Weights of a small mixture-of-experts language model, trained from scratch on English Wikipedia: vocabulary 8192.
Below are experts of layer 2 (counted from 0) of a mixture-of-experts language model. Rows are named router (the router's row for the expert), gate (a neuron's input weights, with its number), up (a neuron's input weights, with its number), down (a neuron's output weights, with its number) and show model dimensions 192-383. Each number is 50 + 12 x the weight over its row's rms, rounded and kept within 0 to 99.
After each expert's rows: "comes after" lists some tokens at least twice as common just before its tokens as in all text; "mostly gets" lists some tokens that are sent to it at least half of the time. This comes from a sample of Wikipedia text that the model never trained on. Tokens count by the router's weight.

# expert 19
router:24 41 44 47 63 69 41 37 39 44 58 51 52 68 44 47 55 46 42 58 68 42 34 34 55 49 42 47 68 56 50 75 37 41 43 70 66 49 51 61 74 48 51 51 49 76 34 57 40 31 47 39 61 47 51 38 56 51 66 35 68 27 56 39 36 50 62 43 54 30 36 25 37 53 33 52 42 33 29 38 29 26 47 51 54 38 51 49 50 49 46 61 54 33 66 45 47 62 74 31 52 31 37 45 36 55 60 31 67 38 24 58 48 40 39 60 36 37 36 46 59 41 57 25 43 65 57 43 30 52 64 53 35 36 33 13 69 51 56 35 82 50 34 48 48 49 56 37 60 48 41 47 49 42 41 47 51 67 69 61 57 30 48 61 38 56 64 50 45 50 37 60 42 65 59 59 50 61 44 38 44 64 52 44 16 51 48 48 55 81 55 57
gate0:56 42 66 39 44 42 48 31 32 47 41 24 39 41 60 49 40 51 57 50 45 34 42 71 53 46 68 40 43 48 48 72 73 43 27 43 46 56 53 46 31 48 58 65 57 28 47 66 47 64 46 40 66 41 76 47 52 52 25 49 72 47 61 49 43 71 52 50 53 49 57 32 48 55 51 57 61 45 44 54 62 60 38 64 36 70 42 47 52 67 39 34 59 38 54 67 53 40 55 32 52 42 62 44 71 53 28 47 67 51 57 70 54 52 62 60 60 56 55 49 43 26 46 50 62 40 55 62 69 64 38 50 42 50 75 59 59 44 77 57 22 23 50 57 45 70 51 48 36 53 43 45 56 50 64 56 60 68 28 61 64 47 55 40 51 61 41 47 52 26 42 61 52 48 53 50 38 62 54 44 59 72 65 60 73 69 39 34 78 60 76 39
up0:48 44 62 36 50 58 45 50 33 51 44 38 49 51 73 51 38 50 62 45 47 62 38 54 65 36 72 55 47 42 34 47 60 49 30 54 45 53 57 56 54 54 43 75 62 49 51 47 48 51 41 77 77 47 67 57 55 66 67 77 60 41 53 23 35 47 65 51 51 53 54 38 51 37 63 36 61 61 45 58 49 59 55 32 43 67 26 40 51 58 33 32 47 61 48 59 35 55 79 49 59 53 52 55 46 45 39 51 55 30 49 43 65 43 62 59 53 63 50 65 61 36 59 55 53 52 53 48 51 42 32 46 35 77 61 36 61 37 50 50 41 47 43 60 61 60 52 60 43 39 36 29 56 23 59 35 49 64 50 73 36 37 56 36 59 49 42 42 60 59 51 60 62 38 54 59 30 83 65 50 45 89 57 60 64 49 36 51 69 60 65 47
down0:60 27 44 48 71 53 45 50 44 64 36 54 67 36 51 40 37 23 58 57 21 61 30 50 37 42 42 53 34 49 46 48 44 53 55 45 57 55 56 38 34 65 40 51 36 62 66 53 32 39 37 54 37 65 44 69 45 52 59 56 51 66 39 78 45 48 53 41 50 52 36 57 54 73 52 47 34 43 36 44 24 31 28 50 59 51 65 63 52 77 44 34 34 33 40 43 63 46 71 48 33 45 64 44 37 50 51 56 46 45 45 66 56 61 35 62 49 36 68 38 35 60 55 36 48 57 73 57 45 49 41 27 76 69 45 54 33 53 36 43 62 60 40 49 45 57 59 63 66 49 58 56 46 62 39 47 22 63 48 23 37 49 62 52 55 50 65 50 42 42 78 47 60 67 32 41 38 48 47 71 65 53 56 46 32 34 51 68 67 54 36 48
comes after: "0", ")", "1", "2", "3", "4"
mostly gets: " |", ")", " —", " -", "}", "]"

# expert 16
router:46 57 43 59 50 62 66 60 32 70 57 31 51 59 40 38 69 31 53 27 50 48 40 69 31 56 57 57 48 44 56 41 49 41 26 41 43 59 30 52 41 43 34 46 61 48 52 46 54 42 59 53 51 56 55 59 38 61 49 41 37 43 59 48 72 47 53 53 50 62 42 64 63 42 29 39 50 47 40 43 57 57 36 69 54 19 27 50 42 45 51 74 19 45 66 38 52 56 26 56 47 57 53 45 52 36 40 62 51 40 41 48 40 29 49 33 41 69 38 68 34 43 52 32 34 52 73 48 67 48 50 37 22 55 27 57 69 41 40 36 40 27 61 70 43 70 47 48 58 54 65 53 51 41 48 61 46 33 47 49 62 39 56 81 59 47 70 52 53 63 38 28 61 39 51 60 51 69 42 62 60 43 57 55 40 55 65 69 48 45 36 49
gate0:33 51 73 53 49 58 71 46 60 52 58 31 44 51 62 57 47 32 53 34 33 46 51 52 34 50 66 32 64 54 66 35 52 37 53 49 22 54 38 34 49 33 46 35 59 48 43 79 48 70 62 46 63 59 55 37 54 56 43 50 50 78 54 54 28 55 59 42 44 46 65 56 38 47 52 53 30 44 42 61 51 50 47 31 44 46 64 37 62 68 70 61 57 59 54 63 44 43 82 61 49 66 39 44 64 64 62 63 43 40 69 62 44 70 66 50 57 71 51 27 51 45 60 38 46 49 33 63 75 69 63 58 52 40 60 48 42 59 45 45 75 72 59 48 50 53 24 44 30 53 49 57 64 68 33 29 53 63 50 27 56 48 57 59 54 51 40 48 37 50 63 61 36 43 48 59 35 42 34 60 58 59 62 28 51 66 55 46 48 57 52 62
up0:80 49 49 48 58 52 30 49 47 53 63 63 46 40 51 79 11 49 59 50 57 51 49 83 74 46 48 56 30 52 28 40 50 31 37 51 60 53 38 41 65 70 41 38 41 40 45 61 54 48 46 58 52 53 48 78 55 58 53 57 57 49 56 57 59 51 37 53 39 41 51 61 64 56 63 58 47 40 33 41 52 51 32 51 52 44 57 36 57 45 47 46 42 50 74 57 53 47 51 59 52 26 42 43 45 47 46 18 36 42 41 71 63 62 34 44 62 63 58 67 49 64 59 37 56 48 46 37 65 29 55 45 41 56 57 55 54 39 52 76 58 54 47 53 51 65 63 32 58 69 52 36 35 52 76 42 51 54 58 34 63 33 35 34 50 57 83 61 55 57 27 41 63 53 36 49 50 51 57 54 62 52 40 51 53 55 67 43 75 37 46 36
down0:33 43 65 42 59 61 32 54 57 61 44 55 38 47 44 40 62 57 56 43 53 50 59 28 76 66 51 43 43 21 45 56 41 52 53 45 44 48 68 41 66 76 62 64 65 43 55 52 53 52 55 53 48 54 46 94 39 56 61 65 58 66 17 58 59 66 39 61 59 49 44 45 44 56 60 60 51 65 56 58 32 52 42 59 52 38 31 47 62 55 64 31 37 54 70 38 49 54 64 30 51 55 69 54 30 58 29 57 51 27 12 44 42 65 65 72 47 37 53 45 60 60 29 48 49 57 48 66 73 54 61 45 52 49 64 43 48 41 46 32 44 57 54 62 43 55 38 48 48 50 37 60 54 62 74 56 61 62 49 31 71 56 45 56 73 68 72 64 68 34 53 43 48 43 70 54 47 22 34 40 49 58 53 53 55 37 51 60 46 51 49 57
comes after: " ", ".", "–", " (", ":", " $"
mostly gets: "24", "40", "25", "36", "12", "22"

# expert 6
router:56 69 24 40 40 44 63 55 55 43 47 45 46 37 54 54 46 52 49 61 42 51 46 61 33 58 50 42 71 69 52 46 59 39 39 21 62 46 45 56 66 54 48 38 41 66 29 64 40 42 55 49 50 38 53 71 35 38 36 56 42 26 50 43 43 52 49 64 34 50 60 41 43 39 34 66 59 67 36 35 55 40 57 45 29 36 48 37 48 77 50 48 51 51 41 47 33 37 45 54 58 59 58 34 53 31 50 28 22 53 42 62 46 43 38 40 72 61 51 49 58 45 64 51 39 67 50 41 31 55 52 45 29 52 49 68 44 69 42 55 52 75 39 56 56 49 54 49 53 46 46 55 63 45 58 50 60 37 50 62 52 39 39 28 55 57 61 48 38 36 52 52 63 44 85 48 47 35 34 82 58 40 60 52 61 40 58 59 41 52 28 48
gate0:59 55 55 47 49 52 54 49 41 40 71 32 28 55 58 21 25 48 41 51 67 44 53 54 45 43 26 51 55 54 45 47 57 58 50 50 52 40 52 33 73 29 63 58 23 41 62 68 48 55 72 51 46 42 65 47 66 66 43 56 65 39 53 63 47 57 35 50 49 54 41 34 64 59 35 60 35 66 34 54 58 34 52 60 55 56 44 50 33 38 54 32 75 55 50 52 45 41 59 27 40 35 42 60 54 42 56 55 53 50 42 71 48 58 42 44 51 58 56 36 64 56 54 74 41 44 59 38 63 65 44 58 60 58 60 38 32 22 73 48 60 52 55 62 54 46 39 61 44 33 46 38 49 54 44 47 65 75 63 24 49 49 43 36 25 29 49 61 66 51 53 68 41 32 34 67 48 59 63 28 44 59 59 32 56 40 55 54 51 48 55 57
up0:75 30 60 42 29 54 83 44 54 60 34 59 47 56 61 70 58 44 43 56 49 44 66 42 40 60 71 49 51 45 48 28 40 31 69 36 43 66 53 55 41 43 54 34 62 52 35 45 56 30 44 35 44 70 35 59 27 46 48 51 31 49 56 48 60 55 48 67 48 42 57 59 40 32 51 51 51 38 49 30 48 56 49 38 48 42 45 41 39 62 37 60 32 46 45 71 53 32 56 61 75 55 58 43 58 48 51 46 65 65 42 51 55 43 54 28 60 35 55 65 57 44 28 39 58 54 27 54 48 47 45 68 49 54 55 36 56 75 25 44 55 47 36 42 55 63 57 71 53 56 51 47 46 49 42 56 59 26 33 34 32 24 52 56 74 65 35 30 32 40 57 57 66 38 68 39 62 50 67 46 55 31 64 61 63 64 64 42 64 49 35 65
down0:34 51 53 72 65 51 46 46 48 57 52 55 54 54 50 47 46 60 53 26 56 57 46 76 71 29 86 43 43 29 60 77 65 58 51 62 46 48 44 53 61 70 39 60 54 31 46 49 43 71 43 58 29 35 68 53 60 48 49 22 52 47 30 52 37 28 45 37 58 42 52 48 47 56 67 35 37 55 58 62 57 33 27 35 33 67 50 55 51 35 36 56 55 42 40 33 50 58 56 52 61 52 66 47 50 42 43 60 35 67 62 50 49 56 60 41 64 39 55 51 36 41 48 64 31 43 46 47 34 62 60 45 42 37 39 57 66 53 62 51 66 53 61 38 55 40 47 55 51 34 39 65 29 49 60 63 57 59 68 43 40 53 52 65 56 48 64 68 49 41 49 36 49 38 36 62 54 52 39 46 56 62 42 31 41 56 41 44 48 38 57 04
comes after: " of", " in", ".", " to", " as", " for"
mostly gets: " to", " in", " the", " a", " from", " for"

# expert 13
router:43 40 50 56 53 69 59 60 53 27 63 34 69 36 44 51 51 45 59 23 40 33 72 38 32 30 44 56 38 76 41 50 44 55 43 57 65 65 51 47 48 47 49 66 54 55 35 75 56 43 48 53 39 49 31 61 76 71 43 57 49 76 50 71 63 31 37 52 57 47 50 38 51 56 34 38 56 53 46 55 77 57 38 43 67 58 37 60 45 51 60 69 36 31 69 54 60 66 58 35 57 51 49 63 66 49 60 60 55 51 65 32 29 61 40 66 49 38 48 38 60 72 38 41 54 63 54 33 38 61 41 55 56 75 55 22 27 41 54 50 38 52 50 54 59 64 43 28 49 56 48 46 40 64 71 44 37 40 42 49 70 57 66 50 34 60 46 42 69 49 63 52 42 49 44 52 42 63 31 53 49 46 56 41 53 56 48 31 46 40 55 49
gate0:59 32 72 43 50 46 49 50 50 49 35 66 58 30 40 42 36 57 47 43 69 39 44 28 50 52 66 67 33 35 44 39 56 60 30 41 53 38 59 92 61 39 54 42 36 54 47 41 52 39 56 38 59 36 48 50 50 54 59 65 48 56 54 43 37 24 52 52 37 60 57 53 49 45 57 33 50 28 41 43 55 48 79 44 44 55 50 69 51 47 35 43 51 58 53 56 52 21 79 30 50 63 35 50 54 23 36 48 38 52 51 67 57 53 46 47 57 48 48 44 57 41 52 49 67 57 51 38 45 30 52 68 48 51 52 51 51 53 28 37 93 52 43 37 57 47 57 41 55 33 70 45 63 50 45 31 54 44 30 43 64 52 36 36 45 69 18 64 55 53 65 65 49 51 49 36 53 48 50 48 44 64 39 25 46 47 38 64 57 29 58 66
up0:71 61 77 42 47 38 47 35 57 69 48 60 49 49 30 44 48 40 46 59 61 35 40 50 50 35 52 76 44 33 33 51 60 56 56 37 53 29 61 81 50 29 30 41 29 56 44 45 61 55 60 42 65 48 51 64 51 48 44 47 42 53 57 49 38 39 47 65 44 50 51 70 63 57 60 42 33 29 56 33 68 37 85 53 31 47 48 58 59 42 48 54 46 66 64 50 54 40 66 26 44 56 34 50 61 21 35 55 45 47 48 59 44 47 35 58 62 49 57 69 38 56 47 57 48 48 56 43 54 21 36 60 60 53 48 57 63 43 34 43 67 36 40 24 42 49 61 39 48 47 69 55 51 82 44 45 47 33 49 53 69 40 40 44 57 64 26 62 56 47 82 57 62 38 50 48 56 62 42 48 35 72 42 42 40 53 58 64 51 47 61 69
down0:55 50 45 35 45 62 36 52 55 77 47 49 37 42 36 53 47 48 71 56 51 80 51 45 57 59 51 39 56 44 51 54 45 61 55 54 36 67 51 37 59 38 66 67 43 39 42 28 37 44 52 62 39 55 26 34 52 29 63 31 59 51 32 61 56 64 46 45 45 50 47 41 57 33 54 50 53 40 49 41 21 48 45 52 23 72 73 27 50 33 56 61 57 34 54 41 56 52 47 37 65 32 62 50 61 22 56 55 26 49 47 38 71 47 65 36 47 64 55 47 46 58 44 42 25 50 33 56 62 41 38 59 36 62 46 42 69 43 23 46 34 41 47 24 50 57 39 56 40 74 47 54 44 44 43 21 42 45 47 59 36 64 34 41 62 48 44 41 42 64 48 48 56 28 41 50 52 39 54 37 60 34 50 45 34 49 51 68 40 48 47 34
comes after: " the", ".\n\n", " a", "\n\n", "==", " The"
mostly gets: "==", "===", " team", "=", " season", " Party"

# expert 8
router:72 49 53 57 49 53 57 59 50 68 46 50 50 44 34 42 55 55 26 50 57 73 50 54 64 60 67 39 30 37 64 47 74 34 43 45 52 74 46 44 51 62 39 47 22 53 54 37 59 26 71 54 45 65 40 43 51 51 60 36 44 63 56 33 49 49 47 58 47 41 90 58 39 43 53 33 44 41 33 69 52 58 54 56 33 66 46 53 38 43 51 37 58 53 63 44 50 39 47 58 49 50 43 38 44 42 55 84 65 35 50 41 41 59 53 52 44 31 49 42 44 37 49 68 55 46 44 67 54 41 46 35 60 64 55 63 61 57 33 55 81 39 35 49 35 47 43 45 38 54 67 41 50 60 43 56 33 53 45 28 39 33 19 45 64 40 60 55 41 33 59 32 56 55 64 71 36 47 66 35 24 76 40 54 63 58 50 49 51 33 48 39
gate0:35 66 24 49 70 58 28 67 33 25 62 50 57 58 26 42 46 50 43 41 62 59 37 68 44 57 52 40 27 59 39 61 64 46 30 33 59 48 36 41 54 42 59 23 39 46 42 74 54 42 56 34 48 42 51 43 44 41 79 52 56 62 61 77 54 36 54 27 50 54 45 45 27 49 54 37 60 55 58 37 53 52 70 54 43 33 57 46 59 47 53 44 62 65 70 65 30 56 43 35 60 39 53 64 59 45 58 44 54 31 45 53 41 74 59 36 58 45 46 53 47 52 64 57 65 56 58 43 59 21 54 39 76 62 50 47 47 43 42 52 67 51 41 74 56 61 46 47 37 56 47 38 60 42 43 39 30 46 55 47 59 56 76 30 46 45 39 28 56 51 59 53 71 59 65 59 46 47 45 37 40 43 34 57 68 44 31 70 53 54 44 37
up0:50 31 81 33 27 61 72 64 77 46 58 50 41 56 63 57 29 42 51 59 55 47 56 54 24 56 36 52 60 36 66 59 42 40 64 58 43 46 43 45 45 66 35 61 30 48 69 46 32 63 46 42 55 43 56 61 47 56 21 67 63 56 46 36 47 62 57 59 52 49 52 56 83 57 55 55 47 61 35 47 45 47 27 58 59 62 68 59 65 53 49 47 57 52 41 27 63 48 43 54 52 51 45 51 46 45 52 59 49 59 67 50 52 36 40 67 38 64 52 37 62 48 42 63 44 50 65 44 31 62 42 57 45 33 37 58 48 44 58 37 67 53 51 49 43 49 54 61 47 34 45 72 37 60 50 56 68 58 68 74 47 33 32 60 46 35 48 53 51 38 38 54 42 55 36 45 57 53 75 71 58 51 71 31 24 46 69 33 46 49 46 59
down0:52 52 48 58 43 63 52 47 58 58 46 38 61 62 65 42 64 48 60 32 29 49 45 37 57 44 56 61 42 43 33 56 47 30 56 41 41 55 66 51 35 49 63 38 40 45 60 50 63 41 28 40 60 36 38 68 23 45 37 56 70 37 47 46 53 47 54 58 47 20 30 48 54 67 24 41 51 45 33 42 60 53 45 36 26 26 63 42 69 48 56 25 19 52 39 40 57 44 40 62 52 50 47 82 64 41 45 56 44 70 52 55 58 59 41 49 48 32 56 55 68 55 58 34 45 55 50 66 40 57 51 21 71 73 54 51 59 62 71 51 33 46 39 52 33 31 38 48 34 44 33 29 65 65 43 37 45 45 64 58 62 44 43 56 54 42 61 25 55 36 49 43 59 29 45 46 55 32 41 54 55 48 39 50 47 63 60 48 59 29 45 50
comes after: " ", "201", "200", "–", "202", "."
mostly gets: "9", "3", "0", "2", "5", "1"

# expert 7
router:63 45 67 51 56 68 62 29 42 22 54 62 42 57 41 53 52 50 48 38 67 68 40 43 78 30 56 35 55 77 54 53 46 52 56 61 49 71 77 53 65 33 44 58 50 47 35 42 60 61 43 56 47 49 51 41 50 63 46 45 54 29 56 40 66 53 67 70 54 61 48 37 58 45 63 60 57 32 41 62 32 58 50 47 55 66 37 54 52 55 60 66 31 38 58 40 60 69 69 16 65 84 52 38 60 47 43 34 31 48 46 45 46 41 60 62 42 63 65 71 37 39 45 46 43 58 52 52 32 60 58 58 44 52 52 40 37 32 32 49 66 56 47 39 79 64 57 51 40 36 73 36 49 54 46 33 65 63 41 31 62 51 42 52 47 45 57 61 61 57 47 59 63 52 35 62 57 48 29 49 58 48 62 45 54 69 43 63 49 63 43 47
gate0:49 40 98 43 41 81 55 44 39 41 70 53 70 43 75 58 49 38 26 60 48 60 45 66 46 61 57 58 44 62 60 63 57 60 43 55 57 30 52 71 56 39 57 53 46 47 33 37 71 55 35 56 61 41 40 32 68 61 56 61 42 60 40 39 51 51 62 42 42 58 57 30 60 51 47 50 34 45 55 60 54 41 51 43 66 36 58 57 66 38 57 46 42 53 56 37 34 61 39 56 53 46 66 55 56 39 60 37 38 63 56 27 48 50 44 51 37 43 49 66 68 29 40 51 56 43 28 57 45 35 32 63 49 56 43 50 58 54 58 52 48 67 43 40 40 68 58 57 43 62 61 33 71 72 59 60 60 52 62 37 36 40 39 61 28 65 51 68 50 59 46 43 48 75 59 49 61 49 25 45 64 31 55 53 39 59 55 61 34 53 46 64
up0:53 40 63 45 35 43 57 38 47 40 65 39 53 50 45 45 56 48 34 82 27 38 44 59 48 71 38 54 61 47 48 56 44 49 72 48 40 41 73 56 33 49 65 64 37 42 42 39 39 35 59 59 55 49 52 53 41 49 56 57 36 56 53 48 47 52 50 60 46 47 41 34 49 43 49 51 35 48 61 47 37 44 32 28 34 56 60 46 42 75 50 47 47 41 55 50 49 59 50 44 54 61 61 64 54 32 53 50 40 51 70 25 34 56 47 70 54 43 46 62 67 35 66 61 52 40 31 53 45 40 37 61 50 33 38 30 56 51 56 40 24 53 39 52 48 50 63 70 53 62 41 49 55 66 46 69 64 60 51 50 29 42 42 52 41 58 60 67 53 54 38 52 33 57 65 39 47 71 41 42 75 50 68 37 47 42 59 74 60 71 32 48
down0:54 68 55 37 62 60 49 43 33 38 59 61 61 54 48 65 69 54 70 44 56 53 48 65 49 61 51 34 58 58 39 32 53 48 56 56 37 48 46 71 48 34 59 49 51 57 53 40 74 41 45 36 46 59 44 39 63 54 68 61 44 43 36 56 39 60 67 47 28 33 53 47 51 48 45 51 53 23 31 59 19 52 61 32 50 48 44 32 65 44 78 51 65 38 35 57 37 59 80 63 50 40 41 50 64 49 43 51 53 41 73 25 58 57 43 53 48 48 42 53 47 51 37 45 58 50 52 52 48 56 15 30 44 38 54 54 46 73 47 52 51 33 53 53 35 41 53 35 43 57 63 49 45 58 60 56 51 24 55 55 47 60 51 48 45 57 28 70 65 49 06 27 67 48 58 48 68 42 51 32 62 46 68 19 52 53 41 22 67 54 39 53
comes after: " the", " of", " in", " United", " New", " a"
mostly gets: " first", " United", " U", " New", " National", " States"

# expert 0
router:37 43 52 56 60 58 51 62 41 51 56 43 70 46 38 40 42 33 63 51 51 61 54 41 56 51 45 48 41 45 52 34 60 50 51 68 54 59 78 35 37 46 45 34 43 72 65 65 51 70 55 48 59 44 52 46 47 51 62 62 50 61 51 66 41 44 44 33 50 64 32 51 67 49 36 41 47 48 63 30 44 76 74 56 45 72 36 48 49 18 53 66 57 45 41 55 67 40 82 55 19 51 52 53 38 60 47 69 44 65 47 42 55 50 70 67 56 83 61 51 49 49 54 42 63 39 46 73 64 67 54 63 56 54 59 45 52 35 43 62 42 45 46 64 50 39 35 47 36 70 50 41 41 30 51 70 58 34 34 45 31 55 66 58 64 46 62 45 51 47 39 43 58 61 66 47 49 49 53 37 52 66 48 44 34 54 57 40 43 21 54 39
gate0:43 50 57 59 66 41 51 50 66 54 54 63 53 30 41 60 63 54 59 32 56 51 49 43 32 66 28 38 45 55 68 46 51 57 40 50 46 42 32 46 45 34 43 41 51 40 48 60 51 34 36 55 48 63 57 65 52 50 49 56 36 61 58 71 55 50 65 28 69 31 41 46 46 31 48 62 64 39 48 53 51 25 69 56 42 55 75 45 63 36 49 56 55 42 43 47 70 63 43 61 42 63 40 49 68 49 42 70 47 53 39 49 53 53 61 52 34 55 43 68 51 50 59 70 50 55 26 50 63 50 23 68 57 57 50 31 38 39 42 65 29 72 39 51 55 52 41 62 30 78 46 47 23 36 53 73 29 42 33 40 47 55 49 37 48 40 40 44 42 17 14 52 32 58 40 49 48 50 46 45 53 60 56 68 29 66 62 63 59 60 64 41
up0:34 51 28 68 44 42 42 44 58 44 39 44 59 44 46 70 62 49 59 39 45 42 44 48 65 62 56 14 62 58 46 50 51 46 16 23 49 53 35 42 29 59 56 66 43 50 61 60 68 39 56 71 57 55 52 57 38 48 47 35 39 47 63 68 42 51 61 42 40 29 46 50 59 55 45 47 50 55 46 44 58 46 49 55 47 38 57 53 47 35 50 32 49 26 66 47 76 40 33 58 62 55 52 40 58 65 64 40 48 26 34 62 52 50 60 51 55 42 43 62 50 53 46 62 60 62 67 25 38 53 43 57 62 78 49 49 74 53 69 61 41 52 39 43 53 50 55 73 25 61 58 36 40 42 61 66 48 55 30 58 45 70 47 50 65 77 44 59 35 54 43 70 39 72 47 37 73 35 65 40 59 55 57 62 35 57 73 47 58 56 66 65
down0:50 47 52 44 46 48 34 36 44 44 42 49 49 44 65 46 76 41 59 42 48 49 62 47 45 37 45 46 54 61 52 53 37 37 58 54 42 58 56 43 61 56 53 50 21 50 47 30 60 51 67 30 39 68 48 43 47 46 32 46 38 37 57 44 43 60 42 37 54 40 68 49 62 67 45 42 66 49 39 46 42 52 72 54 57 44 51 83 25 32 44 62 55 59 46 67 56 70 38 46 48 27 54 54 36 34 48 80 68 82 50 57 49 68 70 55 26 34 46 38 56 28 60 53 34 52 36 47 62 65 55 45 67 43 50 28 30 68 53 35 57 35 75 71 50 54 61 39 38 52 46 48 61 50 41 53 54 53 53 70 74 70 60 75 51 33 43 49 70 73 44 51 52 34 34 68 45 57 59 47 81 61 69 71 31 37 68 43 53 38 34 51
comes after: " |", " ", "|", ";", " in", ":"
mostly gets: " ", "202", "200", "201", "199", "198"

# expert 9
router:32 39 43 32 45 42 49 55 46 52 55 65 42 40 45 48 55 52 49 22 43 46 72 58 44 57 68 43 47 52 71 65 48 51 58 71 32 55 48 46 65 62 66 64 60 51 32 45 66 67 37 56 66 58 30 66 44 36 36 55 47 47 51 57 55 49 36 59 38 64 46 60 22 57 55 37 59 62 57 51 63 38 50 41 62 47 57 41 59 36 50 45 28 43 62 58 49 64 52 41 35 49 33 53 28 28 57 60 58 53 68 36 52 46 47 53 34 50 34 58 44 40 44 47 50 57 35 51 63 34 32 60 46 40 27 57 43 53 23 34 55 72 57 59 71 34 48 60 60 51 36 47 59 66 37 41 78 55 62 25 58 43 47 33 54 62 34 23 54 66 46 45 63 65 50 55 57 67 57 41 51 30 48 48 57 50 41 37 30 53 84 51
gate0:54 51 43 37 44 41 68 41 33 85 44 41 52 28 45 42 44 47 46 92 57 39 52 44 48 64 60 46 30 43 68 38 43 53 50 58 40 56 55 39 46 59 64 36 59 49 46 53 63 45 49 43 56 68 64 40 57 63 32 48 37 55 38 51 57 43 37 42 53 49 35 32 57 42 43 26 54 45 48 56 41 26 43 48 59 24 58 35 34 64 50 49 53 47 64 55 54 39 46 54 56 57 34 68 45 50 38 38 43 62 58 57 47 35 47 38 50 62 43 18 42 58 42 58 37 42 30 30 48 44 42 63 23 52 33 58 58 51 69 51 68 40 49 48 39 52 73 29 49 51 39 64 45 56 38 56 38 42 40 54 27 58 27 50 39 54 50 53 47 62 56 65 42 44 27 30 23 64 62 45 35 44 76 67 33 53 57 64 37 57 73 38
up0:41 55 27 49 38 65 45 52 55 55 38 60 60 66 29 06 43 43 41 50 60 52 60 44 41 63 42 39 30 40 60 43 37 66 46 36 34 62 45 41 45 81 66 32 35 38 50 43 76 64 58 66 44 79 49 47 59 64 36 51 50 45 48 28 69 59 58 47 66 62 46 54 63 31 49 69 52 56 44 61 29 55 49 64 54 84 58 58 38 71 67 44 47 46 66 41 47 59 54 51 58 40 69 62 22 50 54 39 35 39 53 43 64 40 34 72 62 57 27 58 51 48 50 44 64 51 31 43 73 56 45 56 27 47 42 54 52 27 48 57 55 48 43 45 42 53 52 38 55 42 55 67 46 60 40 44 38 39 19 58 62 30 51 46 33 57 36 59 44 49 61 47 55 36 19 33 27 59 52 43 22 59 58 58 52 66 60 32 57 37 48 28
down0:58 46 41 61 36 54 57 62 25 65 42 26 52 65 38 55 77 63 27 50 53 45 44 44 40 57 60 50 56 46 57 30 56 44 73 48 56 50 56 46 38 53 44 39 52 70 52 42 46 52 38 52 56 50 35 39 36 44 62 59 69 28 72 56 47 51 47 52 42 54 54 75 31 53 48 49 45 39 33 46 53 36 44 47 57 44 38 37 42 37 45 34 37 55 53 65 55 44 47 36 48 42 65 41 50 42 52 54 58 38 43 69 44 52 32 51 52 45 37 57 31 38 57 66 58 38 42 51 71 38 47 44 55 52 45 70 53 33 50 75 55 68 53 43 36 51 44 48 79 64 67 20 35 64 42 28 45 57 48 34 58 25 37 75 55 85 30 51 16 58 42 48 42 55 25 38 32 58 61 33 26 33 41 52 41 66 24 68 37 45 36 52
comes after: " the", " and", " a", " of", "-", " to"
mostly gets: " New", " re", " con", " Re", " un", " Ed"